Experts of a small language model: a variant of Adam for the experts.
Below are experts of layer 8 (counted from 0) of a mixture-of-experts language model. Rows are named router (the router's row for the expert), gate (a neuron's input weights, with its number), up (a neuron's input weights, with its number), down (a neuron's output weights, with its number) and show model dimensions 0-255. Each number is 128 + 24 x the weight over its row's rms, rounded and kept within 0 to 255. Numbers have three digits each.
After each expert's rows: "comes before" lists some tokens at least twice as common just after its tokens as in all text; "gets" lists some tokens that make up at least twice as much of what it gets as of all text. This comes from a sample of Wikipedia text that the model never trained on. Tokens count by the router's weight.

# expert 72
router:145078142102121118154104133111122113134121127134140154108128128109115101108121122116130131105119147125105127112138088127142174154135180121098104078096189120127117074142105082132100170129142144140159097183104131115163147114161149129122155133127153141119166101166121102132164163096122136168142118183143139105121104087132119137160129123093153143146115151100131090112106076125125128161124111115128122110114134095169114152102125149161118127119138097085121082137161086180150144175124151114121127148132173102120117129138108118108131089157108105131101153150117152095133157126156153091153127126124113091141141161100127159101139165122133109137147104129123093099145107089138149102138140137171185140148154134152159135119141173135110096138136163132123125113105086129158173096173149
gate0:105127137123131132158140100102130105133144075200079133085132138149137102069122126108126115085139145132190147120147113138086170143151118114126137097119133149128158113112109121149126135097145156142127106159159103127116130151134137103118119105159117115104166165097114112157144145108128134126181141128094152072114104155095120142111129130110138143104129186112136154111109108138151108141113119168123174125141123083166155155157161151181114147110136107128085136106141110104149176108139130131130095105110075153114114136137080102157177101181091133135124126099111169080133103114143124122145121107115143089107158156137106131140125123166131161146124114150129154110152112119115146119147124123080149114105152177137154125107147131106146138095131120103169152109103117139081152108143109
up0:134094092109145136096114169128111124094089172044161101154141125118137143133134147162129165112105134107100141125159156119182087094084141136119146153095126110106091135130138127145154123116122105144125150089112129123106117141144113120135135131166132150111102119168129114095094102141136106135108110145167118192135180102154169123152128105141130127138121095124111106144148121094129097116115157127136071122134121182113113117101112089145149132153121158116138105125095139115077065130134150102132128131117147101131163138123141123107098154121156136114146121142127105139106103142130143101140142132104086120136135103152138122111135111123110068145107090130128117141101122131123090122118134131160077106126125113131048123172130138165108113109120104154075078172122147148167109167139108
down0:125123130151145143125136138118116093118140132145145106123140107106169117121136142167126143136134119148117115090163131126149147163170113135128102144120109109114128139096114142139084144158097152115106135134148115100123127131127189141128148108160138127125153200114074143161097118164165141205148113098151121145126106126116117114119154153140095143152081145161121134124121100099144140088144083142091114099122115111157109101132133142144129132105150113128149132173109151144176091120106113169089152125106162107078139133104128103134186156106157118076150086114101121126124100116129086119083116064119112126180117145141092129102136124168153125147159133143136135151131139085096129148123129099115115131137127127112099137094093116067136151109145128105165106137163107132170164108086109
gate1:137117139139146146140116093154167130122082123158167118142139122161114174123114113113113160128115122142125125118128159141149122134119157124152104128142098170165104149150133136088112165122155154133087147162087097173161109149091152124141144156177124096133147128139147161156087151167102134129101126141165117127086143144159142120135111096122080098134102161164170137081129136168130125090118139126126117173143139127106104121138160103122129111138159170098172085138124136106096127168125159116102134091138146092114177139145123122113120157116123132122078126126095121124109157155092077117118141113108080143168120114118132114106135147110141140132080103105180146148128157137121130084158142085127133139171106137140123128159108067128157157123134097151120156089116101100131141109159161
up1:117077064145122114119120154147120136108139150117131126152125127114095118094136113146033150119128115136118161104102118117130119112128110162141139154100137105145198131081158161143145107137132148138125132099159164118139150118107128183153134103095148097166092125145184145079107104141131120131158141125103130103143113148122138151117148143140129135085158135108131139158086128066163153111154138116115116089129142148158162170131142123147095108098151127125110138099136141136114142101084131097105133108102123120152107107140085137171159118114143117141141133125136084142108143104163112139144146121156141105143112112135125128129112135132125086141125099195126118060136135139137104153116098138146102123144122071108152098108088157146123083106105148110113095110120160103137152143137082
down1:118186106129110133139117103151070120102117125118133105114166155111088056142087155102086161129149122104123152125131103115123108139090128122092056150181143100133159101144161171138142145118128126163142142140126131157104145120116137144174145139106149147158094118155148100134133104137103096151106152109160146147137136161143153122133124089115101134140143116104151140104137119134129141126161095132124190138103086110136150100169095152131160095160136109121100170117109103126111132138143109138168145092163121130147132140131111096106098097150152105135123124077122125132127126101086116158139170131110105094159113153131194123137126095170147119090144121113104147117118127127132137169119159156155152099126115089087169113117115154122108094124128162107137136103102108177130116137123107
comes before: "\n", "-", "|", " The", " In", "%"
gets: "\n", ".", ")", "'s", " The", ")."

# expert 67
router:148068165109155136104107128149122122135129104121140133126150134113154117140125138106135085128089094106110116101150124121131100157116200111089108092162146116145146045153131107175086135111131123113147105180091152129163144141152128139116101146144140127121136105157100099134123143113144111173153134155156155126132109112128151094117146108120185119147138136123159108107137052119105098135148143116101149101112117090148099154093155146127152143161124121062145124141106079153127124168152140131153148152138163113135143141137089102091123099138125134140144134115136158123125184106163125090136130132117088123114128139081133131130131165103148086127135113120114108105117139128089152142122124126147166135125157173144120150146168130119138113147141123135095123092124079123157147091180159
gate0:136161126143137089114138122103137141081099150184147121131102157131112155096138155082164114125112105085141139125135123158135143129143135151159157123114141131053128131107151090147112113180167138135104151128092085128157080107139122099127128146109123117131127107179110118139122137158110121149123145125136132122146137120111110135146130132185131125118104177109100148093119150107126088104169104149146160105170133112143150096127161111169102121067127082110110124115157125140150121173134112107137121097098157101167099131141129155131171109135116128124121110137150149072118137113164107085152091104133109157127194126144138119138141116143091155122131131163144099141149137148081118130166132124131145127158140120107093125169061101160095119115151113115077134159118097126106123144119149
up0:151167166137145139137143138127139127114082085131119141081150143129092136153106160097133114095105121080136120122104125157121170112122117117125137147116135100094113132127157102149122116113132089117145144124136108103101101177154084102127123145110147141119102132131101134145122159131134138125161120109173134111162088145121116139140170136129154123086126130062075157130138142138158125100160158123175151085127082107136120104156153115172143098130151122107116128132144116117169096163156099114130103111126136131195094139125133094088101129123104137144174142134155174104162143138178118116135161141153147148126127103163160130164167153082119132114184148138082086103117118132124112137152119079125098167139127137108119136148124115158093134144151087133076102123134131098116149112111159
down0:114105130073109166139111132154123108140158120088142119122117158135104168142135121162120164085125156129138118157165110109110114131086121111135099173097081157128147131150104120127090134146158182100115128091104130101126088155138177082112110135155153143132134132107149147127112113097108160167101133120104133131156093148144106069148147132152149153133140138095117125059116137125168127090101103154129122127173174156100127106127111148119111096102090134136104123127109151179080176127115161122102107147099088123152133100152141081121140112095107154082098135161111118112082117150102122145121139126176116157136127111094115108135140117142170138063110128136134136111125152128142167079109149106130116138146093145129127124098116145126128159116112127123086121119123115145144152150121101
gate1:177152125103095083143144137115147148133148180167110148107122163116102156133154110082107113132141140140128132150113133110113175155169118114094133085100110152124125118135101134152142149135111111107144160094133129192155191153113111095124123097121129089091156173214167090128106094119140154120136110129157099145121135121120085173082168157092142194102092105158147101119135109134138139133080127152141110124108178136129106127138148119112106147142133119144126113121123127154126123121122147147136140147126147124119122125109101110089125167143142102129140109152119159148114111148134142104108117108104133124125138111116147132150150115138120086135124158118189102158178150081116106082099137139172104129139106111150112122136098084110106136148110128099169132139139119141176125114140131
up1:129117138146171186146129138097125134147161118139107133128106148150157122105090136119082148119081182115098140130133124125076127129104148087120098138111140124145180172094104143120126149130109139131095130088114164156155176111130138085151126115124091088102143119154126136134135135127135162141104121109114104100112089137127095129120114143139103153139125111159131206138166125131165143147143190115178150161185108139141126124152133151124088152127147167118142155121109113121106104124145093146134128118135120129144086140145041133153129125140170185122113125137093115151159131146121132170175112127178096112131138139082109125125117129124114120121137097126100152129150150150120137132123143073113118154129134145115146108092101151132145107120145148159139149124126112084077102128136148
down1:137101109184133130161124129128130118129157132143128099136141148115143120146117121118151122153130139114112142145113121099119112112127113159124157065108166147127079124130075137094137121169171155136134094101108099100137160073125126103151080110085115138113178090149123148115098126093125129069131138137097154138121156135105140124097093104137122122114129070151148135142129149137085129141146123129105165146099153098131107129120139122140086128085127092116169124166113112085148203108160099108108107074155136175102148082127163136115119112161132169109114117140120072118148125157095132123154117122168190137124143086130137154113129129153143163105130133154158162103125165152152096121141136117095077114084125128130135145129122136137131132108134137133096112139131116148152129132164147
comes before: " |", "|", "–", " 6", " 3", " 1"
gets: " at", " ", " in", "|", " –", " February"

# expert 5
router:149069144096122119144101128143128108153155139159113139127108138119108134114138106091144121099120151142095167114146127090141126117132195138078139096127154113125126087136098104134103156164135125184117091191119147143174153111147123134144145152126159130116152129146127118143155162107136108159162113169134107103105138101115132133138119125106149161195097127114149103094119090150140155169144132090125100093122124098177121141123131104145111138127116127094156110154107076146115147178134145129156121116109167106112102134148120134104137138110130080139122138152109151113120186082150168101147123126099112130144127132089156147086153133178137094151152113136119107135129124128151122103091151151176161145134147148131156142123166151159113103119109159128134126105094082125178147128159156
gate1:117135114120130086110095110128148145145150130129131152124096187154123120125164125142148136115142125125108151155135098099155152095157123107161119071088134156136107160158130143110152139158108148110107111154128112122156132093111150155080120141142118104087066126138147132136104082135157140125132116141133105099121121115149115105075103159130158172101120086117141070137110090129153122127134133103178122118094123093133152120082099109100159144162134152139177073118107116134166159124152141125101141148154092112128141159138101118105114143122107157154135080124153059152070157149131127096154144140189107152134125090148147156155119125149131139117137147124118122176156124130139132135142145141117113095110108088140135146139168099103104106125169138113100135138120109140183102141123109
up1:134117112136154124094162100118139141154096143112155107106135115095128100128157161158119151103097145120141137122101091156128123129198118100183117133130137115106136147093113077120154117117129121140125131186119169167156153114130123169150164183112138095120127157101122136111138107144095107160121106116140175120151151183122092135136125114143134112149136117118100136098116106148084153158203144120138093147137129168134096130158142091135106137157122117103117145099143111114115085143126091148156130089160154157101101116114168144177163103132171152138142120136131152149149127145114135150103104120139101125147098151123163151132144171131108143117129164065183119118161089123111124145166152134118149167109138129146147182123124141123130093175131124144140136104132107105111111108152132
down1:093118144153111135120156152054114110151156119121136126134106159120142110143102142103126121123152114141141167111168138124119131140122113144097123133136129155151117120189139128124126148122175146176183120114096076158103168107114131114130142101136162157137133118160128141134128107135121127151147140119115129153083127115191111140129143115107141126163160136110166166153123122161070109137099133133143177144145145141148126109151084162122131094133072072134114122109140117150138107138119100089146151142146160128137117117094127158162121081131115100143120148132120127124137153164143103092077141193149154133081146068133081124122162126170157141062135132108135160138092152128137064148091136152143143132120114138142116095127125092136118151131139131117139095124166157134103125122118128
gate2:153086129170142106076136097064109156109109100141143134140116127090132119143124119159119111165081115102108149072098085090128147143163139155111100135125147132120085123144119121140115171137130130094108177123123097145133149096148129125132131134114145174115149119152106155111173169115128110138115127189095130151122149116165143151093122121093138124117089132105134100155110123151134166141149050154169141124119130129107089118128133116103097104113112108080144110110119112114168117152109118127118141149147125105146114128126124122155132130145124159101139138187161155084124181122101125143118137121104119178115133140140143144110165180086129123155125143116138148130128103126124169144173133132144121175101191109091112164142089150118115101138111141160126118118136103137151117090150123
up2:102140129121105167118130158147158117077086118134131094132124117151106125085128130134094131147140158093140087110148129134159162127106144097136104131167127134090137061117137135134108101160130120099167092143137105148113085154137155110121068128170119145161149160178127086140112132122141114157126164121172159144152130139148105139134158119142151119093124095120072106103073139097108132070127114144082116111143153142132119138109112135174123153138099084134110136136153127120140134143070106142131136120178152116111152149091112124156122145122114148078157143070100121125153075121164167091141150126136135129121134142141091163163071156134145148137128119156162125129123108086102119121113111125152105135131137171097137164140136107095121140133145113134136122093139122093142154115140134
down2:164119175114133128115158134092181117152063086129116144110120139125125141148120103130095099142091141094127109114130088147154111131155142108147078141149117149120107137106150168152157116162113151117107143114132134107106116158143112174092117145155110110124149107163132106180153133077123127092137158162168130123088155122134153130118156131115155123113119114098125096117148094126124136093120123130170129136150134114122159103114163107152159102117135066108091147111117148139103143118095200117085174146123129110159135122176100120117115116124155079120129162083106136153139133119090128112089099123120092133136147140141146137100153132129163098117115114145108123181120110105128173113136111120154131154121174131067112080154126114112152145143139158089123149081127155133128134125135095
comes before: " the", " The", " a", " In", " he", " He"
gets: ".", " by", " and", " of", ",", " with"

# expert 17
router:129099113106136146128144114119111082106121154189141113128119111113135074119138185120128142089149140134080130120132085101135115162134142159118070107096118122148109103086083072123127165119172182131118115136121145116146129134146121097138121126141148134116147069157109102138158147094123127200158119138144116086114098132125111144124099116108132131125099155117154117101120055140135125162140112113119144100099119082132126138128144106157147116106135100070127091147129102150148122173134102154083116141135150139111102151136118134132107121155120127147129113134133125083110156079138148152145125147120052095142131122141160166123173145116157133133148135124133088090119121095130141119112138117177131109175164136133114155101116143151129103134120131110142126109130113138139139096190155
gate0:124130134098127122070132110092086122109098173099136128141098136080107161142129119112118115161084095136088136094119097119139126129137145069122106098096114150120140145176148113085117162117120126102143177094137142145150121133148079123122132175138116127118135125121113168152136127126159138129097102156092116159166119102160138141182119114122086122138114140154155086125130152156172073143122157155129172097162172112139096166146121116086182122096144123093164164118128135140149124168147119119137160147117152119157125114116108123143142114126071121139134115217120141120110118120126114106122115111147110133129126140129127050102117110119140133136126117143100123146096142149132129120146156120135114134112127149153131125128092170129140130161129123134126103164122115067124165091156140
up0:140085108158146163175124141160147107106148099137131141105153131172149128121124144149163168083120161103140096153176144163102114130140118166158149150113163117128139137101115150154138091129151136143121094139111101117116142173098151106149156119152140143147118139113161092114100085136110136128136150101138168117098108112075141087100141162115144173136138102134062188145141105093058155117127148129122126155147071170129176131110130116148120120137118152134082109131114142138121123110128133149119086124121099128099144126128119147137127126097142133139126154077150128146183093132134144131153130114108156119115136113086148154127146133115096146152150144116162158110127138106110129142089110132135165128164097132118091109125135109104136153087116098113157133073158138193136119141104109
down0:119149121092117147106122122126124100112145094112117147134110141122127141161117109133114156158143131123150102092172155163094109106117131163140109166131125180126140102135156123154119156130096130155133129107127129152157135145141153110143147128107067161122105151104177100113083133124136133148117194116122161125145083139141154111131131125108150142172149118101061122115095082115159135143109151102104112147106161115114143077167118159105175173157101126117119133063180130120119101156126153149153117158133116116135114126152119131141141129113118112116107116140064145135140108100140105135142126116079132147126123176106131085142125140121143129118149147169097094087151105135138122122106080151119170150173110173076124136165135128104144134106144090113135118128105092148155169163158122
gate1:134121134115136109089122143093152129091097155161120121103123177117127124146109127136169127120129096177161148099155131089143081152130144095098120110106119123130116124142089070134111153117148132107103122143156103163116089142117114114109101150135129124122105103117137133129115115134115122138129147109166104161190137127104131103102124155119108150110118101159102143136125124136122114125160088145168126091143112143139119166114147093086159133108163093145122119092090130107146157139096133097103099122098098106116078127097188122087123144132108121127093084181126115119107090147124139116178157125090183149109096110158115111096124101150120101155151109127119102110150139187131154124119122065137109089114158160149142137144102113136142136162112086128156077148130124144152124077130140
up1:142173163159120132122111169067145167110067141142171080165163127181104117117129168152132092124127115114167135099124119103135060131152137147095135130126115139105118121129114121147110143125160132095100144086132123154108105146124155116131116132170097121113114125142141140116088132163100119128132172117133111150113124160112103123120186129111135165090097092164079110150146188128149119114132086112097133166180098125122137143084130114070121157079141085127134094092079111110143110122142127132118121139102137126147124102157112095108131099124130161135116101153140143144106116134120140107142154141104110102107124163127095128155128110131146097109098101110172123124139114111179154127128126115119127116111134126113158108149116126126091100131107150157148118145099129092091123092088142
down1:111126118111134124068131131164119099106114111146098111122092127155183107132154118120136139160145096135112144160137110137115135139148084143120130157126125138110177180143095106152151161162138158137110151127114155126137152112115085125133126153127129103160116145102145124164101142091138118140129126116129087139153125143124145111093142121111109132138141147122135149158128071111133110142131118132137111082139142158136144141111122066157189134114152105101118128120132146124134127141133020119107134093106101173139121108114137115126084120121107126133121108137104120114130080132117100121107157209091151133137120112153104130138176120126122108141126082158158127127158122140103125141155145114119151077109110142152121119145088088120159156130132084108146134133124229157129105092135129
comes before: "\n", "|", "-", " The", "==", " He"
gets: "\n", ".", ").", "\".", ".\"", " ."

# expert 71
router:115123161142118132129122108116128117130097136146120159131171142136098099109101205095090114111158138111105138120154106117157139167136166140109074095102135103128109054104086104146091191145142178135156133144111140108148084150163156109145157129138156137129148123148117109132123184121127116205138152144136107104088125133159112119117124123111167129137116137120157139101124116125141113169133109114099136117107134106169116144119127101165162159095132075085143095129119107125144112180117108149123116142132132121134146102154130094131117117154123143146130101136128115113137150093123125103155130148122090102139102122103134122134170121117148117155134119151099091096144141092119174087090145129136184128139136135117121146127131142137137073130137160095135170152158098138129144112194128
gate1:100123176184121107098142156164135134151112114117148113193170161127128079138078174110142143111111143130108142181116112098123125143103135119178142121136097131110125100137117142127138166149122138133141133145094125116158092109112108148130132153147153173140113143120099120086100136143116155147078130135145128161095121075157118109108081159151145136110183140113139140117148137136130108103158149141138131160145109128176127133146115110111138186136125104110143121087135106099137101162134131114080096118119104091117125119135120103118119140143103126153113131130154150125121114079112169136162149139114117157107112156102137098150137145121137130148151127097084121101124152130134177154139146107079141109174158119145108191194135125141124121151132157099131104151141134167131109143160190
up1:139169193138119142100135158150123125152144083114127138149132172120096126143106142087100122117095122133111176112107100135111138171148141128140101077147086167058145130132138111134126164173146135135134126127167094141165133079105068094175160129167110182118128082141139124102136160175129126100123121132123106146166101084129119140116135148118109154155161157137129120076117120140073142146168135171130132123114125111191108132155130096133143144095098154163078145106126106099129150139147129153109128135109125133147137119116157126161125150125081107118115098158135115102145105116123173120161137139132143117108133145083118084104128136131149139132173091130138116077121157167119129135118104156125133108133114119150113137123125129136145126139142128116124091122133123170124122107104177
down1:107160119112140078103135104109110143124142119132123138109134128105172159139127125116110089145105133135125102138113134159129111118142164137126137126144108108175166120093117151120191151159107165124101151097141122157129134134168180111135144124113070113115125160155122127139076094140165114120145154141162163111154103108111081122085124114130129146140107150148118174140093090157086136097095133108121104144154128099119138119138159115093134119126097132149110101101128102126144180104148095127111115116112137141117134144158138154145058158147093157173078128142125123138148109129127091128114117225138112156123105170128110111115172138147162107159134110161101115129179118141144158135151151152120152123128139143102123110144133117110146147112172120141118139173134203126131108133141132
gate2:108130125092121168142122138115058110079136160146106135152115109124104114095152118134094145119119122127119119150121133166122139139116138150129162153104111111117152139130146139124134144140106097154131120112124138163151130114129153144139126135120138116154152166115113156163120127123112132146160117166134114116075189131168118161114122142108138113119099177132057145142127129144143149125112125130123107084162157152137143125137180183097105155131154112079181109164156117157148070131091147153132099132164165141102086148123106137173148129108135124126158189135147156128143170188166119120074155123147125163141167133157114127120110162123136161122085120127165159149108143136139088137135169128141083186145134124129135094126162114141151131142142096150136122121090112129121123150124106
up2:132094132131095118121176116147154135149089122168166089134086122137155122137131143104113111166136128111121161120116073140086073102156125143161129135108144152128127149096128101122136109118153136133137104078120150104116127098125102135110136149125082186090112114091144141119144084129137155120102104118161170135149109137108131157120146109110109151128133082103144103151121132107121077116133113143120125125127084136071175121093113108128093121099105136115131142076107169112083127111137133170147132154103100126145157074140108098117121110160105146120118106105128130119135136082129150136169103135116097104103142188109129144127130112135111148133109104173115130097092069126181137161136119129107168136169096161113119143146110134109081108140116137108136078114100147133126120169114157
down2:121138101108115137163153133154160135136151083135110160122109165146122126154132116118092153129132084117134104172092177121103153074120152153125094124116118140126112099151103092128093155150146136124125153149113106101094113075126076110140142160091103137117101123107116096155123145138140144119146077154188119104169148148094134089102115134154116169114142133133148126163116152158167160090142101111123146110149074099113123141114127140156122126130138157180131106144120091154131088133184100109134154121099096105166124126123129121135141098108104118099110141106132173140130159085149139116122062111150162156129104103155100131101133149134100155100104146159096159137108150110149125105129141148157099161138143139143150116151179112126148136139166126139097136078131111108156120124100105
comes before: "-", "|", "\n", "==", "The", "==="
gets: "\n", "″", "\n ", " co", "\";", "\"."

# expert 40
router:114100131114100149122119144145123118106154158163142123170115126123152113109082160082126145154132123120116132160106144148072088132159171123155102132099170131114080120118095099099102160118158150122115118107072132123182139089173119120173169136120140133128170092122117107092121145136116107156134126157130156083084120143125141122140110125120115126140115142113140115145141079118097129169124147082114129092127111098159103131095137117150139122125129109033117101121145098149138101179142146142159102161164128122118132109151117107139159089130116127154107114140130138105149169121143163143162134080127107124165119145100118161130143114105131142193174123143119094117102126102108140121124143130122138144165127129137127142139112134120114136156127146126093133093128068136165179147167130
gate1:108122131138134120151110121130140144125081090102162146133110116123099143122098107127116110137138146138146098105158150114107119130116135119070092146131081128139140123135125147167123139170089117138120124118109127143131120091154188125148128156186120142163130128137114107121159168093122156159127189120113136097190134170103155100115098140096093117108124145136154152125116137124114138130196125141094140133141127113128120097096131137113106143173140097104174160087158097128101151156128118096074125123121102189070176160128102090144144129108120131125156145127128105093112137148118139152114125145123092129113096132136135113127110142112130152149163101170140092153135104117128147082147146124117112124139099207162115137141158108133151149170123107120147143142079120074130113136151142
up1:056144125134130144105110157133157090143116126067172167089123101125073132115121127096107138105102084137115160080121126088144113107123123105109125126124090152166105108157155149153145144156153119177120135139117129135132113149101131125133198118166170150145102131115103110136162161122101085116108135140156140090108160127110183097147133109120138092128128161149159114099134099113162110117115122144141141123138177127156149109124135114160131132140088101105124144169098108120119133151141126133109128086133090126087105146154087173107107131136136111136143137140161122108100085113111121109148115164157094149153086152101153113119145114117128140136147074179135116121134122117117138093126100119139138120165123160122122118147156115203157139135121090122110126096147147163115114123164115
down1:084129127112128120108103146080125155171160139125131141149135111089111104106143161147123120178099113130115132125132129085097093119142110110144146120087117139158094114157116120148125131137151154154127121155138160116075117110104109102173145170122117137143100148070116127129172132119146125088129122147094127110166161122109143120085103100166143140148126164108162123120103135092191118127132105165134139151040154133151118100171121101109140090128141131094143096134100089104105105132119113148148114139129068113109121119147135107110131104142129137144112126138115111119132170105137104183110110133118164145164169151114160105135090123190156179132115128079149098123145145110142126128128161090119071135162126121136134141111149141139121112090115149112110110103143155125170123131134146
gate2:116126166124143126133090186162148126103106154135118187110133145126058117077071114106101163145141126119111148130117120119110139117127127127166116148148129113114154137109173136138107078106202151132146145118096107111138122141114172099176152103131099142165134117146169102135151122112107138160104140125122105126139154122130155077173090161132121089125129160122140127101116127107148063133113135144133161114153147084167100087152127102151124130066156105077112100104127127148142112110153109123113119134124161134128112152149118134141104135110097141138132141134130089124148137073093161113146115147168101121127132108112137123135150141146124147150146167165160133145124162149135136115119130083204139138126106114139127128106095133168165109154107106096118157134149126136137115142122144
up2:135143149115138133120097123133100183169140135121121085113140154111177136125151136130164111159133118148108094099155114169095088134138099148141124115175113108129092139101129117118166143112150162116098145118102177110103148135111119135140108076130134178131174148089102128156098084100157146121146115129110094166152096105104140174109131106126188180162133134127129141164146128160126117112139140122165171120127059144175150141100138147108124134107151147149126155180093087102122077119132093128137131133134142121150137106131134144125115148135107135126138101168117093137124143120117127124117140120118149099145099144096143125130158127163132166137135155090115077116132082116111148145117125153104172128155148114161082143163110133158117121133135159125133135106145139138109163127127204
down2:108143091122116106138126108141128140101158141100147166120106133133148132150164135108112108154102132129097093112115111168147136161095148128134104110140156132058113155106140142153099152180123111132125112100083088129124151129106144118109148123119078096077139160128103130099126112118136167099114117113132088137136080116123111148154106139146141098173137135160136116107162111167122096108193107119096128116119121164140119118123096137124109137159141108094115132129143112107138112146140142140100150132130165121139116144135159167193110118130171140107111138127139146114117098159103157086093164164112112105157114104128122157159130123136140097121168095121134146182146110134124146112158130145144113103097190159143090110169130128174117186151137125144191124109125140137056133130141125
comes before: "\n", " and", " The", " he", " which", " but"
gets: ",", ".", "\n", ")", "),", ";"

# expert 25
router:113058163095087109131138127099110146119139104171165137115113126119152116122094132084126129121125135101107137109150096104146094146147153127102138088094161126126115099110115108128100134114136142139139104173088124124184152148141121106096140129165117150091120115122142102146135134143146112142152109218137155140134116091100125130126124134100144109141133134148140100104137085116124105153121107116124127096136110116176131145143156118174135124108165111085133077149130122129153106209140140127135124127122144097131120136128129129110163120119070115142119135127111134123133184080124129124159102121100108123155140124120105112132144147109163117186123117112104123092119140134113168128108191124152150137143154151159151122170126146129127066148154133096135140113140104136165162097198161
gate1:154121093119111107117144111143125128116140126172085146124074104086146090143170139109117145101178111125111151117160068089161103106168137113106123125121144135113108122086129138108109106126134148128114104073117134171116126128165114132140160166131147123058105112108225112136100124129115128121157105144171113132123115102106103180076139130136175119127107091121115130150111093135127148114131113104091104115133106094098107159142125129122145127111147173118129101148117111133126115156112136175169139180110110154132097122143148131110140084142105162123089127112086128149159144107130147118136106129121110135159121129117118166138116088147151134128108099121093128095142130118120110136104156132144131119137178131125169139117119088067127081162140123114176116128139131130163145123156133
up1:134141110135163094111103163106145148120152098122119145113196126135131149129139118143142086111076137120139095160106140141092166122127140129153130081108101117156114147177150119157140143154139118078130151161115097117134140133092136137086156098136166064130147128202078144091142116133115163132177154142125132110150123115140104102100100111115148136107133128146105133111117139102082121130113145147149148137120149178149122087129173103129126137139099102117088098136157140170109118101108139102124128123133160092140123128103093137110122121150156078131107129130181105129112125140152126108090132136134136129121152114147171119115128158128128146108119150131150117141144147095113101114148094131134123148132109104131090156145082188164105126108136150151073118169124130186170115119074136
down1:110129143128096131115109111117099099116171134111119166145120099135150117077119150096132131120106132126129128111132114141125102141150131137104128100130121119168123141103153143156110112089146127137142101145127166140138131122126115131177119126130127154119134107081206144093084108142125144203112114110149121180113109138093124112124113104118143136124132154150135167149134134173157114133132110129103157094101141075072134125176083142110127092130134140121119125108140136171117112172146094163127135109152095113139148122141138135164134141103121142108131110098114136105158114071135146144109092117080122094144121108091119128124129105130169108110124125083160164110114099125111110143163163060134107087088179124186105119145136151109114098155164107095161175118156092124110133104118114
gate2:110132113138155155158110140108163110118125162103150102106111089103107100111112138111129183138107109126143148119140124108126074136100127091127108109117111124123140110146146140149122122099190111190132166124141165157147115152153116077169145094138134118131180115153094147125145134108107131127073126151149129133147167152115159148187111115124121089131101159114150094102130160126115073141143125137127152119101169132131129149146149130116101127076128128138134114130088133077098119140133131158144169115116118115127123109135138109186128124107112157117129139128121086122152138175087148156075153107124076109131112139156124160096102123125174109154097110121149129152125161110136099071119148127150126104138118135171120123119162149146137151112096083143136099162110126172083126123176139
up2:110148150104128086142147105145136144137145118142127090137135171137140153107119151135169163132094144126122145161112123100194080113160121128139144140118079123113138160078124128106140150111122142126097145129116099113142112089124136148146116112148110050106156102114125165135117091140110133119083104155114113125113124093119101203091122155144139174133123127160133188187145144152131130098124137153115103099159128144105133155122143101138085137103135138077129150107119134107151129109117125100122159109082121094131144120156102135108099158142117128164204117132153122157129146127106147150082136124138120150130119134155146160107155118156150134174121095134143123172111125143099126151109153118119128150129153121180106164164140100157086107113116134130143124165127139142110073166117132
down2:135121167111131122158135160141132118147090125130111097085143121152150169124134138154107111145079108142151141142150158156144132126133137116103109115144130110109140128115114143142111110109136128119156144136127098148181063130186134157122097100172096115101152129146139126115120132147168102181113124126168175179122105179109126114107152150127131099092134083141163131150123151117158156152134127157155147145117132125115161113096138096145155165136066131125170113092088129154090160122156141101096120144140146135109139107148103141133101131103140137139105101101087122142146112156176153108129157123113145135131135163150116157110125122089113082090128131198124148127100105134116119141190119147134150139084124117090095138153092120114093117139180118108132129126120096107116139079144091
comes before: " the", " a", " he", " but", " his", " it"
gets: ",", " to", " and", " with", ".", " in"